Experts of a small language model.
Size: 9 layers, width 128, vocabulary 4096.
Experts: 4 picks a token, a sigmoid router.
Below are experts of layer 2 (counted from 0) of a mixture-of-experts language model. Rows are named router (the router's row for the expert), up (a neuron's input weights, with its number) and show model dimensions 0-127. Each number is 128 + 32 x the weight over its row's rms, rounded and kept within 0 to 255.
After each expert's rows: a language model's description of what the expert responds to; "mostly gets" lists some tokens that are sent to it at least half of the time. This comes from a sample of Wikipedia text that the model never trained on.

# expert 14
router [119 136 108 156 158 113 197 128 102 129 145  69  92 117 128 117 107  94 117 126  68 149  90  79 134  89 102 138 125 124 173  36 103 108 127 141  77 143 174 143 128 188 157 156 110 129 135 143 165 117 179 127 157 106 134 162 107 122 112 187 121 118 158 156 131 187 181 177 181  78 125  96  82 203 143 107 133  65 172 121 138 132 116 116  97 115  90 113 161 141 110 191 123 204 129 178 181 174 157 135 102 134 105 110  94 140  82  93 127 105 121 167  84 156 122 139 113 120 126 174 107 145 170 101 135 121 157 145]
up0 [133 102 117 128 126  69 144 209  98 185 132 126 148 122 158 128  77 118 140  93 128  99  40 111 130  86 109 101 134 161 179  66 124 111 166  97 121 107 108  96 131 184 135 129 106 145 165 154 110 124 136  87 108 195 131 114  91 149 113 164 101 130 136 141 158  58 141  99 128  97 122 109  67 149 120 145 142 112 121 134  94 108 100 182 138  73 113 118 151  95 154  93  37 179 125 144 138 114  92 142  90  77 117 129  48 168 119 111  90  80 146 135 120 163 142 125 119 125  64 187 127 108 152  77  99 143 123 116]
up1 [125 136 147 152  99 129 123 102 141 148 162 126 160  88  94 142  93  99 135 122  88 165  96 100 155  55  76 134 144 170 123 113  88 116 109 130 100 127 187 136 150 102 136  93 116 138 110 134 148 100 135 125 202 101 140 148 130 149  78 103 132 104 135 207 176 142 130 108  93  55 100 135  97 103 118 136 101  69 129 103 143 100 103 127  94  80 161 135 193 145 137 129 156 174 151 214  79 159 100 182 100 176 151  70 101  82 137 126 123 111  95 164  70 114 131 120 144  87 123 180  53 106 163 110 138 105 174 126]
It responds to: Wiki page structure. Line breaks after a "= Title =" heading, list dashes, equals signs and short function words in infobox-style stub articles and See also lists.
mostly gets: "=", "= ", "Location ", "also", "ww", "\n  "

# expert 22
router [ 64 115 108 141 118 134 137 133 117 161 127  90 105  99  86 147  38  84 105 100 104 143 138 129 167  60 135 116  58 132 115  96 173 113 106 111  89 187 155 145 144 130 136 167 119 141 135 114 111 146 100  88 148 113 154 187 147 109 158 192 118 152 122 148  91 176 156 108 190 123  71 156 116 141 101 129  82  74 193 161  80 148 119 133 156 156 119 118 107 215 162 161 157 139  99 103 164 114 130 123 131  55  96  98 104 120 152 118 112 116 144 181 140 147  55 102 102 182 120 154 103 146 152 132 159 120 101 142]
up0 [ 93 185 175 189 114 131 162 145 105 107 113 112 154  81 115 118  84 123  77 157 115 169 118 118 158 135  89 147  92 193 201 149 123  89 157 171 144  73 145 146 141 168  99 165 147  90 129 137 132 141  88 114 131 162 206 109 117 123 162 147  86 158 192 124 115 131  78  93  75 116 147 118  84 167 131 112  97 157 154 130  75  90 139  99 183 151 100  89 113 145  88 147 148 135  95 128 167  67  93 144 120 170 151 140 222 140 157 106  89 123 135 166 115 103  97 106  83 152 124 121 135 132 167 126  79 140 145 145]
up1 [122 118 111 126  80 172  56 142  75 132 123 151 114 120 124  91 194 133 123  56 146 141 139 159 142 144 169 172 179 152 162  92 111 138 118 180  97  61 109  79 100 162 104 141 102 151 103 150 176 137 177 153 136 159 148 144  78 123  90 150 118  91 135 139 129 153  96 172 114 171 126 151 143  99 128 135 173 101 215 147 128 164 141 138 151 170  54 124 135 138  58 138  64 125 110 153 130 101 122 169 124 185 141  77 174 104  97 122 145 170 137  63  96 109 170 124 110 143 144 151  87 121 144 159 134  86 140 147]
It responds to: Taxonomy infobox fields. Field labels and values in species classification boxes and biography infoboxes, such as Kingdom, Genus, Family, Class, Born, plus the dashes and line breaks.
mostly gets: "Coordinates", "Genus", "Species", "classification", "species ", "Family"

# expert 23
router [ 97 166 123 128 135 124 139 154  75 131 139  80 111 132 106  90 100  56 119  73 126 105  48  61 132  48 107  71  92 151 153  84 105 124 125 115 138 132 170 187 143  88  54 159 123 138 120  59 164 189 134 101 156 150  98 155 146 123 119 166 100 137 110 129 110 136 133 144 113 119 153 168 153 108 159 134  83  78 192 146 151 153 136 101 142 142  87 148 153 144 138 124 167  97 147 141 133 119 165 141  92 118 112  86 111 115 132  75 194 141 128  93 110 178 141  75 146 142 129 211 151 181 127 125 138 102 134 138]
up1 [121 118 120  95 170  96 159 226 138  74 120 134 101 144 111 116 115 118 151 112 171 126 100  86 180 108 136 110 102 152 122 112  72 122 160 111 148 128 190 147 158  44 157 141 136 149 180 161 116 123 118 133 130  46 160 169 146 125 124 117 109 167 196 116 101 121  98  93 118  80 125 125 100 130 140 142 107 139 119 169 139  55 118 105  96 142  76 117 183 169  52 179 152  62 113 122 134 104 101 124 165 110 108 107 113 138 105 116 121 158 119  75 120 124 169 153 128 169 110 132 160 165 165  61 146 109  75 108]
up2 [ 93 127 107 134  93  99 139 141 156 108 156 170 167  89 172 136  75 108  93  72  89 149 167 144  46 133 134 134 115  84 152 155 162 148 119 139 174 204 109 178 154 131  59 173 154 177 174 113 174 132 199 158  97 159  65 108 106 161 109 141 121 106 107 112 145 147 127  86 182 144 113 121 149 141 135 116 159 156 119 131 119 173 144 170 117 153 164 110  71  87 193 176 142  79 125 117 139 151 131 143 133 101  82 144  97 107 110 159 124 104 117 100 103 122 147 102  83  99  77 135 146 146 195 121  96 171 136 158]
It responds to: Foreign name syllables. Inner syllables of non-English proper names, often Asian or Slavic, such as K-am-ukara, Ch-ak-ravyuh, N-ik-e, f-uk-ienensis.
mostly gets: "Iran", "uk", "akh", "Kor", "Tok", "Angel"

# expert 4
router [131 153  81 158 184 146 200  93 123 124 183  78  54 132 143 127 107 129 125 102 119  85  92 152 151  66 149  88 128 152 136 114 139 127 100 197 123 146 120 144 172  83  83 123 122  65  58 124 135 191 147 120 157 138 132 128 107  92 184  98 181 108  93  72 130  90 132 153  89 113 138  98 150 119 138 141  80  89 179 153 144 162 131  86 122 117 152 102 151 183  62 188 147 116  99 128 163 183 102 132 128 121 142 116 150  99 149 106 119 110 130 145 199 139 111 100 107 118 119 143  68 153 112 158 108  78 116 120]
up0 [114  61 114 146 106 120 227 102 117 117 159 141  66 100 207 102 147 138 112 122 147  80 170 109 147 116 124  93 175 121 111  65 126 163 117 130 165 186 133 153 167 122 150 128 117  64  85 114 185 117  96 127 147  99 128 117 156 102 121 173 139 123 103 102  94 160 102 127 171 174 152  76  98 150 177 152 139 183 118 122 153  73 156  89 140 152 159 142  98  99 180 185 159 121 115 179 131  82 123 138 156 151 128 118 123  98 117 166 133 117 118 106 178 120  86 138 121 117 112 168 155 116 125 158 134 171 197 187]
up1 [156 120 131 154 122 141  49 117  91 102 153 122 117 163 146 125 131 186 122 125 142 161 108 127 123  71 180 100 141 102 147  82 109 173  83  96 121 152 128 113  92  68 151  86 133 132 131 109 109 155 177 137 108 206 159 113 189 117 193 153 102 143 126 101 112 106 103 176 104 135 112 181 121 118 157 105 159 132 116 135 102 103 130 131 144 104  90 175 121 159  81 171 153 165 124 160 119 199 222 109 122 180 146 125 110 112 192 134 143 180 128 144 164 104 100  99 129 163  93 131 162 120 140 163  39 149  84 118]
It responds to: Temporal prepositions, conjunctions. Time and position words that open a clause or phrase in narrative prose, such as after, before, during, when, until, in, alongside.
mostly gets: "After ", "before ", "During ", "when ", "after ", "until "

# expert 20
router [121 141 102 103 132 107 110 116 123 135 137 118 126 124 140 147  80  75 104 114  80  42  48 122 117  63 133 102  88  99 151  96 142 132 143 133 105 136 136 124 178  73 123 166 120  82 113  87  98 158 128 117 169 137  88 111  97 118 131 131 129 120  99  84 104 150 227  96 141 160 153 109 126 145 139 140 124  91 162 153  74 168 203 112 130 216 150 123  90 105 133 112 121 167  93 120 151 141  90 203 110 150 120  99  59  96 124  55 131 144 139 171 144 149 132  66  85  93 148 156 133 139 130 100 106 124 123 144]
up0 [161 188  95 120 153  90 125 117 147 180  99 133 135 202 103 109 163 116 139  40  89 131  55 133 101 159 147  96 167 157 185 147 138 140 173 101 128 224 167 118 107  71  98 123 148 118 167 173 106 125 110  81 163 119  73 102 173 113 141  84  80 126 102 114 151 150 220 104 142 144 168  99 146 140 110 147  84 135 137 155 174 152 125 109 110 155 124  72 193 103 148 138 120 107 105 155 158 114 132 138 137 151  93 132 115 105 132  89 131 130 137 153 151  68  92 118 138 124 169 120 148 143 148 101 130 104 172 109]
up1 [116  91 160 177  57 132 112 148 134  95  87  86  78 125 139 109  57 107 134 163  68 135  80 125 200  86 130 137  91 163 100 112 150 148 107 191  83 202 148 107 168 132 136  99 175 162 181 118 119 135  29 114 134 142 167 118  88  79 120 149  97 174  85  92 125  84 154 145 144  83 125 149 110 108 134 166 125 122  93 121 133  95 116 126 117  96 155  80 164 185 147 124 130 138 153 133 136 105  91 145 120 101 139 180 143 136 131 131  72 125 141 125 119 126 105 181 128 154 175 154  90 141 122 100 125 175 116 181]
It responds to: Early vowel pieces. Second or third piece of common lowercase words, often a single vowel or -ore, -ower, -urch, e.g. ph-y-siology, ch-em-istry, rac-e.
mostly gets: "urch", "ower", "e", "tt", "ames", "ere"

# expert 12
router [112 159  81 140 190  69 135 129 111  92 131  53  65 118 173 136 114 115 110 117 143 128 131  72 148  70 169 167  79  96 132 118 160 175  74 159 121 131 132 202 181 102  91 132  73  83  85  93  91 155 144 165 183 138  96 137 112  88 155 177  94 148 151 137 147 121 142 143 106 165 112 134 127 137 157 147 123 115 114 193  76 176 132  73 117 106  87 100 165 169 127 123 180 157 121 135  99 127 100 184 121 130 137 170 117 108 124 193 140 139 134 121 128 137  97 100  85 123 108 137  74 152 104 158 114 107 181 144]
up0 [ 84 134 107 115 121 109 135 110 159 166 168 136 153 141 109 122 118 107 163 108 162 106 156 112 135 105 119 159 137  87 130  52 172 141 102 174  55 138 182 148 156 119 173 101  99 127 136 135  98 135 183 166 109 130 127  90 144 101 182 153  96 161 123 156  82 140 164 101  72 126 174 134 122 103 104  93 119 108  92  88 113 119 128  94  60 142 147  99 189 143  94 139 138 118 123 175 114  55 157 173 100 109 108 112 134  64 171  90 138 178 147 121 194  85 153 157 124 161 177 129 102 194 156 146 143  68 142 185]
up1 [135 136  78 135 145 104 130 166 148 100 138 145  94 114 162 122  76 112 141  84 109 148 154 143 133 139  82 141 100 101 127  95 123 125  83 132 158 137  71 131 150  71 118 158 100 182  52 129  97 116  46 113  76 118 109 166  85 111 104 179 161 110 106 127  67 143 137  95 130 180 129  83 129 124 146 111 143 164 135 143 115 108 111 127  61 175 125 104 131  81 128 100 200 129 170  77 120 120 140 104 187 167  84 233 134  80 109 183 155 145 124  70 143 137 146 116 131  98 121 175  85 119 109 140 104 145 121 146]
It responds to: Articles and pronouns. Determiners and personal pronouns opening a noun phrase or clause in prose, e.g. a, the, his, He, their, its.
mostly gets: "He ", "his ", "she ", "their ", "this ", "they "

# expert 9
router [141 116  95 175 187  34 183 150 106 109 165  73  96  96 128 143  83  81 115 123 101 148 108  88  93  78 120  80  91 125 149 100 161 104 105  83 133 163 168 146 109  91 118  96  99  90 134 119 114 168 168 188 121  95 117 161 126 133 140 146 148 122  54  94 137 139 127 162 119  84 144 104 144 176 135 123 101  76 194 152 127 195 169  75 133 108 119 145 105 145 132 145 157 115  68  92 116 135 168 153 149 147 123  95  81 106 118 179 128  95 171 146 143 116  73  91 153 133 152 169 130 111 143 146 109 109 172  81]
up0 [114 127 164 124 156  93 111 131 196  90 116 115 138 143 126  89 100 131 113 116 159 127 208 175 137  77 198 140  79  97 130 131 124 219 146 145 117  95 172 163 139 136 168 126 148  93 101 119 156 153 113 133 140 101 140  96 155 145 111 117 138 142 151 182 111 128 114 158 131 148 142  93  38 145 152  69 154 102 129 195 134 140 107  84  96 175 129 141  49  94  92 146 172 103 141 129 197 132 120 146 144 139 102 146 108  81 181 180 144 168 113 150 114  79  72 155  96 113 102 172 146 141 127 113 169 159 127 101]
up1 [ 49  74 126 122 109  96 168 182 105 148  97 149  81 133 139 117  68  94 135 135 161 127 158 149 179  65 119 112 101 171 114 148 149  85 137 162 144 122 136  83  84 129 118 141 129  73 134 160 117 148 155 158 178 116 109 195 127 150 133 161 135  80 168 110 162 179  89 133  96 126 141 114 159 130  82 115 103 136 190 115  51 132 122  98 123 135 168 174 104 105 144  79 175  87  82 162  60 111 121 125  97 181 104 151  89 130 142 144  78  95 167 174  97 163 149 146 144 127  87 151 120 100 113  92 162 135 166 148]
It responds to: Section and list markup. Line breaks, wiki heading marks (==, ===), list dashes and table pipes at the start of lines, especially after headings.
mostly gets: "== ", "=== ", "==== ", "\n\n", "===", "=="

# expert 48
router [ 98 162  72 117 145 163 172 132 137  80 114  90  91 153 140 139 115 145 117  35 105 107  84 129 103  69 159  75  93 129 165 110 159 158 106 147  83 159 158  95 191 106 119 155 131 118 107 141 102 133 120 111 133 181 126 109 111  66  80 137 159 144  90 127 130 132 141 138 111 128 132 122 157 139 110 107 161 133 188 145  59 170 164 119  83 134  74 155 147 128  89 160 133 142 153  91 136 207 150 211 112  97 123 121 118 125  82 136 143 116 152 108 113 127 149  92 130  93 117 128 116 163 126 130 160  48 187 203]
up0 [129 164  70 165  96  75 155 115 133 154  81 187 149 137 156 113 158 142 154  85  88 128 145 194 138  88 129 111 126 122  91  97 169 165 154  87 166 150 143 140 158 164 130  74 144 129 106 117 135 145 138 131  44 159 190 179 136 135 138 134 104 139 194  92 104  80 147 159 122 141 108 107  62 118 124  83 154 129 116 107 103 123 181 109 112  85 108 137 172 139 119 100 185 111 109 135  80 165 204 161 114 129 148 132 126 119 143 193 163  74 100  91 113 154 129  76  77  98 101  98 179 153  88 104 112 131 118 103]
up1 [139 132  91 171 186 111 138  85 156 199 116  87  86 127 118 170  99 102 160 162 170  90 128 140 109 125 114 139 198 182 128  85 113 113 131 111 180 166  89 114 167 134 134  94 176 118 152  37 129 126 163 129 121 101 168  86 101 135 134 178  97 100 142 105  98 136 155 127 150 135 150 145 172 129 114 145 146 154 130 132 107 150 139  47 106 134 138  64 236 150  81 128  77 154 109  62 160 152 148  73 176 134 184 146 141 147 163 121  86 140 124 108 147  93 111 151 161 136 126 122 108 100 127 143 109 121 150 130]
It responds to: Clause-joining commas and relatives. Commas ending introductory or list phrases and following relative or subordinate words, e.g. which, that, who, where, because.
mostly gets: "that ", "which ", "who ", "where ", "when ", "because "

# expert 36
router [136 149  90 156 140 141 215 116  82 118 156 103  72 125 127  87 104  71  78 162  85 143  65 131  80 101 162 122  90  67 102  59 165 145 148  81  88 126 107 161 145 125 111 119  85 122 128 108 169 167 100 157 145 169 142 119 126 116 124 135 105 129 154 147 126 113 124 151 173 148 121 135 140 170 133 108 107 137 159 126  82 162 131 120  96 183 141  69 130 205 137 134 102 101 149  58 140 194 101 155 137  96 163 167  82 143 126 142 167 123 173 133 110 127 107 139  86 159 150 215 150 164 165 163 142 131 148 102]
up1 [ 67 136 117 159 128 170 193 138 104 200 135 165 142 137 120 135 109 154 125  83 153 157 126 107 118 178 137 102 105 137  72  55 140 151 148 133 129 165 155 131  91 122  72 166 111  73 151 103  89  94 110 181 116 113 138  97 140 131 138 116  80 106 149  93  94 142 131 133 167 149  93 130 137 117 140 133 113 129 181 115 100 182  55 145 143 124 131 134 198 108 139 107 104  78 187  76  75 189 103 164 157  95 153 176 120 114  62  93 108 125 161 117 123 161 104 126 134 199 116  98 158 137 170 119 124 156  70  98]
up2 [140 140 127  94 126  76 119 116 136 127 166 144 140 135 144 133 117 122 201 138 156  88  93 164  95 163  90 123 105 133 118 146 186 157  90 110 133 117  89 136 147 143 111 117 120 172 201 142  51 143 125 193 130 160 142 149 137 145  57 132 182 165 119 102  91 172 117 151 131 121 178 157 114 141  95 201 117  98  75 160 124 121 158 107 102  79 124 142 106 163 107  62 140 160 163  95 207 131 114 177 137 151 188 178 122 115 129 185 140 148 108  89 122 175 119 132 133 145 113 120 183  82 131  86 153  91  89 172]
It responds to: Mid-word syllable pieces. Interior syllables of words, often foreign names, e.g. ti in Navratilova, per in Couperin, of in roof.
mostly gets: "ti", "mp", "risti", "tis", "è", "eti"

# expert 46
router [ 90 129 120 125 144  94 126 142 127 112 192  60  91 102 114 124 103  68 146 149  49  69  83  75 128  64  96  61  93 126 187  74 147 164  88 101 141 168 162 137 182 139 131 113 105  94 137 108 120 188 136  75 172 115  93  93 131 162 143 101 100 119 132 103 110 166 161  94 155 109 150 157  93 169 147 116 159  76 175 153 120 138 121 139 131 120 161  98 146 160 146 123 113 109 139 121 139 133 148 110  92 111 150  91 121 146 117  79 131 176 120  93 132 108 165 107 180 168  72 136 126 189 176 134 168  75 147 114]
up1 [150 200 185 133  91 158 125 186 119 175  99 186 160 170 144 155 126 141 130 175  96 111 118  96 148 113 126 130 124 127 123 138 135 166 140  90 127 103 137  82  83  96  91 157  97 113 121 139 114  89  85 202 138 111 160 126  94  62  98 116 158 200 106 111 111 130 150 106 113 111 148 152  93  98 125 118 153 133 124 148 125 151 188 138  99 121 136 148 129 171 168 114  98 132 213 150 162 132 156  92 120 119 100 178 126 186  75 131 169 137 143 188 142  79  80 111 161 173 110 167 195  98  94 169 137 134  99  80]
up2 [107 129 129 126 101 129 139 165 135 180 122 100  78 104  93 136  87 152 105 151 108  89 112 124 206 133 113 143  98 169 182 126 174 127 132  93 113 151 154 150  78 133 164  83 156 152 103  84 132 115  99  90 157 138 175 156 128 102 137 122  94 200 147  93 152 151  83  87 134 147 129 126 122 163 131 102  90 105 170 142 161 112 169 135 117  87  78 107 163 116 105  82 122 139 106 174 197 157 140 127 182 216 165 125 120 142  97  71 139 137 120 177 162 144 112  81 154  81 196 136 120 102 108  66 159 116 150  63]
It responds to: Acronym letters. Single capital letters or digits inside acronyms, codes and abbreviations, such as mIRC, ODI, UFC, postcode CM16, chess moves.
mostly gets: "RA ", "P ", "M ", "U ", "T ", "O "

# expert 34
router [121 132 121 164 144 119 184 145 139 116 176 119 146  95 106 114  23  80 110 112  69 133  64 110 106 113 139 118 122  83 120 111 161 169 116 113 112 134  89 160 122 133  85  75 113  86 132  77 148 152 166 108 159 156  95 124 162  99 123 158 127 145 176  61 140 120 114 163  85 148  81 132  61 156 119 125 124 123 146 147 137 164 155  22  99  79 139 127 117 124 114 158 119 155 130  93 163 150 178 140 119  80  98 137  83 112 119 140 108  71 145 158 132  90 118 114 111 144  98 227  88 106 164 110 127 112 104 133]
up0 [106 122 139 116 129 111  97 131 173 142 135 177 103 161 137 138  31 127 169 164 115 106  99 120 103 136 116 123 142 136 151 130 112 157 138 125 106 162 146 121 158  62 137  86 127  85 153 112  79  86 102 171 112 149  96 124 211 145 121 158 106 150 116  62 174 103 118 132 173 115  75  91 179 111 126  80 163 135 109 174 177 189 130 115 185  92 151 108 112 195  76 156 122  89 113 139 158  70 124 150 138  74 138 126  96 198 105 126  97 127 126 123  67 119 135 135 142 109  91 116 116  93 103 148 199 132 134 182]
up1 [114 137 127 168 149 137 153 178 179 109 105 113  43  87 136 101  96  58 159 110 133 159 146 124 197 160  98 119  84 130  83  98 144 143 108 102 125 166 112 185  86 113 151  91  85 142  91  86 136 138 101 140 158  90 117 159 114 160 108 107 107 198 157  96 118 136  97  93  94 112 109 178 129 135 118 138  70  65  84  93 115 174 149  92 132  88  82 101 113 126  90 206 119 181 135 153 126 134 132 147 113  69 131 197 106 140 165 159 137 109 140  77 126  86 121 146 155 167 103 127 142 118 157 181 132 138 145  92]
It responds to: Agent-noun suffix pieces. Word-internal suffix pieces forming role or office nouns, especially in lists and headings, such as direc-tor, scor-er, offic-, -alist.
mostly gets: "alist", "scor", "ufac", "also", "ograph", "classification"

# expert 26
router [118 189 148 152 141 157 121 124 126 109 125 104 108 124 171  97  74 138  37 109 111  84 123 116 132 121 153  70  98 132 133  59 158 154 104 188 119 167 184 117 144  90 114 203 131  60  89 120  96  91 122 128 152 100 142 145 132  94  99 138 123  85 130 100 105 130 142 208 135 167  80  77 130 151 132 107 120 107 141 146  90 183 176 121 104  97 113 129 151 134 120 107 177 141  97 143 129 131  97 197  92 124 108  90 116 105 128 146 145 145 158 211 106 178 126  51 103 145 158 146 112 126 137 102 173  89 131 159]
up5 [107 133 113 168 145 135  96 121 112 148 100 113 149 200  95 117 178  78 153 109 128 189 151 121  90 103  66  70 119 131 130 152 126  97  77 161 147 132 105 149  79 123 170 128  67 117  90 158 145 129 158 161 117 129  66 151 178 169 147 149  99 120 166 140 140  78 118 131 173 152 104 153 101 151 181 124 151 113  65 100 129 168  70 165  32  79 143 111  85 125  99 100 143 107 133 105 177 130 139 174  79  96 123 153 131 122 120 181 149 104 143 164  81 134 129 143 128 151 137  63 189 148 173 140 136 129 144 143]
up6 [157 141 103 187 113 151 146 159  96 175 120  72 107 133 136 158 147 106  66 148 133  98 117 169 196  90  84 153 126  75 144 131  73 124 195  83 137 124 126 130 122 125 103  88 158 102 121 143  91 113  45 105 153  75 103 123 142 110 140 144 131 134 120 137 175 204 141 117 103 114 136 128 136 106  98 167 121 153  62  75 131  99  89 132 123  80 122  98 129 144  76 188 143 119  65 156 129 129 172 129 127 125  68 118 103 151 159 106 129  99  63 158 150 146 112 110 106  84 174 124 128 187  88 121 179  95  82 114]
It responds to: Word-initial consonants. First letter or consonant cluster of a lowercase word after the, a, of, and, e.g. b-asketball, m-ap, n-omads, st-ankovitchi.
mostly gets: "gl", "fem", "dist", "sm", "sl", "dr"

# expert 25
router [163 169 120 142 145 122 155 116 104 108 114  93  81 109 199 136  73 121 107  97 130 117  64  96 132 122 155  84 133 150 120  81 146 153 120 195 104 169 134 112 147 149  66 182 137 100  88  77 121 115 128 141 138 129 114 176 135  81 166  95 139  62 107 148  76 114 125 201 111 146 125 143 142 102 111  77 144 115 159 171 126 197 168 104 123 117 134 126 136 139  52 137 188 128 117 104 148 114  95 211  73 109 162 101 137 149 114 156 145 166 145 159 144 190  99 103 140 126 149 171 123 117 159 116 120  62 165  98]
up5 [127 155 169  95  95 147 191 156 141 148 160 143  96 135 140 136 125 183 100 119 155 159  98 147 116 156 153 135 122  69 127 152 122 129 161 109 105 119 107 151 144 106 123 134 157 134 180 173  82  98 154  90 146 159 119  64 151  82 128 170 107 141  96  82 123 131 110 186 159 146  93 125 136 109 111 123 140 131  58 111 123 145  78 118 107  98 145 158 134 179 111 156  98 169 168 123  84  85  58 194 129 113 181 107 119 132 123  64 104  93 214 214 159 148 116 122 126 164  63 133 112 154  94 183 124 148 122  87]
up6 [143  71 137  89 102 156 100  79 139  92 106 166 174  74 121 115  90  90 161 109 176 126  59 185 170 126  75  92  70 100 140 123 160 115 111 150 126 149 102 104 171  86 142  98 147  46 114 131 125 103 119  94 167 113  62 161  98  80 140  77 120 140 157 124 122 117 103 137 143 156 170 125 163  59 158  59  90 106 174 163  98 145  99 162 166 116 155 137 107 139  69 108 118  99 115 146 132  81 130 126 131  63  93  81 116  96 170 149 135 135 135 150 125 140 112 133 160 146 129 110  65 117 166 126 173 137 137 150]
It responds to: Verb stems in narrative. First piece of verbs after a subject, to or and in narrative prose, such as sp(end), reve(aled), retur(ned), decid(ed).
mostly gets: "reve", "rece", "make ", "becom", "retur", "decid"

# expert 62
router [112 157 131 152 188 129 139 139 150 126 107 121 120 173 161  98  70 153  65  68 108  94 121 112 138 117 143 102 131 131 134  48 156 107 124 156 124 153 128 111 109 107 118 196 139  94  80  99 108 108 136 187 199 105 125 149 129 119 163 143 115 117 148  81  76  98 162 157  95 111 113 128 147 165 139  85 107  87 167 128 141 158 181 134 108 126 155  88  82 142 114 127 181 164 146 132  99 146 116 189 155 148 125 110  27 122 140 153 125 143 212 171 101 189  97  82  98 162 122 195 117 113 130  90 112 137 137 149]
up0 [116 185 127 109 133 185 171 199 112  88 165 124 160 136  96 111 185 151 138 115 116 154 156 104 158 171 101  93 178  94 110 131 198  80 139 202 117 143 142 146  62 140 132 137  76  95  96  53 116 140 139 159 161 163  85 157 117  93  98 130  96  83 173 152 117 108 167 161 180 158 172 119 115 145 165 134  92 146 125 113 148 182  97 128  95  93 108 121 114 145 132 111 118 150 132 167  75 140  74 136 151 116  95 123 100 172 124 144 101 134 132 130 106 154 200  84 139 163  92  73  74 148 121 163 131 154 145 138]
up1 [173 180 116 132 160 149  95 174 171 123 106 135 135 134 135 134 173  85 117 100 112 156 143 118 191 127 171 132 170 150  84 137 127 152 158 155 114 142 159 105  88 127 153 147  55 158  72  97 102 143 116 113  98 152  62 136  97 125 127  57 143 119 120  96 105 181 150 161  94 173 137 124 173  81 120 159 106 117 175 148 200 133 160  58 143 180 126 118 148 118  83 144 111 159 166  93 132 147 138 196 117 190 145  40  99 106 109 144 151 112 167  94 158 129 164 130 113 160 121 116  96 133 152 163  81 113 123 174]
It responds to: Mixed short pieces. Short lowercase pieces and pronouns after a space, such as it in itself, s in software, st in states or stage, name, line.
mostly gets: "him", "them", "de ", "sy", "pur", "out"

# expert 32
router [108 176 104 153 148 151 171 129 147 135 151 103 121 137 199 147  37  91  89 128  47 162   0 138 119 110 139 138  99 112 138 137 147 144 107 100 151 137 109 166 149 137  73 128  85  75 110  90 163 172 144 120 129 182 143 105 149 156 136 155 130 166 132  97 106 132 116 151 159 130 140 144 160 130 119 129 163 136 168 145 137 179 155 102  66 150 170 151 177 116  99 171 127 108  91 119 148 134 106 149  72 117 107 111 102 121 105 115 107 104 119 180 159 137  99 120  94 183 147 190 156 116 141 106 180  70 125 130]
up1 [136  44 188 138 121  96 103 118 119 130 144 144 165 140  63 147  90 109 129 140 119 134 103 135 152  59 153  77 178 131  94 123 180 206 187 131 121 114 136 113 168 187 118  73 129  91 192  91 108 104 132  89  84 121 170 111  97 127 133 109 177 104 128 122 164 152  73 185 127 118 149 160 151  99 156 150  80 128 152 166 131 143  88  83 166 112 111 115  85 156 196 175 189 122 116 125 131 103 140  98 121  98 128 173 140  84 145 148 134 143 172 115 116 121  98 103 131 109 150 166  91  75 117 118 169 147 150 166]
up2 [151 125 133 137 177 134 109  75 141  83  71 154 148 154 123 173 137 108 167 132  78 136  77 187  69  82  90 133  34 106 159 131 129 160  83  73 165 180 152 121 144 119 135  90 107 108  82 179 102 155 151 170  70 130 137 150 136 158 112 126 126 137 145 120  86 116 142  83 172 138 136 141 154 136  94 142 101 163 140  97 150  91 103 139 146 160  73 174 148 120 177 148 116 125 126  91 105 172 147 175 151 105  59 116 102 130 127 125 117 146 167 139 106 117 119 151 128 129  82  84  87 158 163 124  75  99  39 149]
It responds to: Latinate word roots. Middle root pieces after prefixes like con-, pre-, dis-, re-, ex-, e.g. con-serv-ative, pre-par-es, di-str-aught, dis-miss-al.
mostly gets: "ustr", "plic", "jec", "fec", "cep", "tiv"

# expert 27
router [ 80 189  97 169 161 109 205 117 115 148 183 100 118  91 195 107  32 128  61 132 115 168  95 155 123 147 172 126  84 103 139 100 220 109 154  93 106 166 106 173 172 138  94 170 101 132 137 130 152 125 150 127 137 114 104  89 134 112 138 135 106 178 150  99 110 130 160 164 169 142 144 120 123 156 121 106 142 107 152 154 113 167 151 127 100 102 128 114 188 140  77 176 117 154 130  96 169 165 130 159 132 104 155 125  93  65 125 121 142  82 166 115 126 129  98  80  91 130 102 182 165 122 124 121 192 134 100 113]
up1 [198 153 101 165 157 145 124 143 121 112 165 208  92 103 169 159 150 111 115 129 174  67  93 150 129  56 133  93  92 118  45  92 166 156  88  95 136  93 131 135 119  98  82 164 126 177 101 126 116  87  95 129 170 119 103 164 154 121 187 120  67 130 135 154 136 115 132 133 132 141 109 109 111  55 109 134 116 129 121 118  59 129 134  96 141 104  94 137 144  75  53  75 140 149  97 100 158 106 106 111 120 134 152 125 109  79 128 153 143  90 135  87 115  93 102 113 127 119 154 125 115 170  94 228 151 134 127 112]
up2 [139 183 154 121 140 102  47 104 166 169 126  76 123 139 164 133 113 149 140 154 161 174 100 140  94 106 150 191 118 104 117  96 158 144 130  98  71 100  77 115 179 120  85 118 118 116  67 135 137 166 116 177  97 113  98 165 176 156 129 108 172 111 176 113  96 118 150 161 178 104 156 177 130 135 117  79 100 184  76 173 106  92 127 141 100  95 149 144 135 171  59 131 107  94 116  59 162 133  71 126 162 113 139 127 159 136 121 107 117 168 162 150 113  91 144  71 118  70 127 173 113 137 155  99 143 146  70 123]
It responds to: Mid-word fragments. Short interior pieces of long technical or foreign words, such as drug names, chemical and biological terms: polysac-char-ides, photol-um-inescence, gastrop-od-s.
mostly gets: "olog", "ograph", "ric", "omet", "oph", "onom"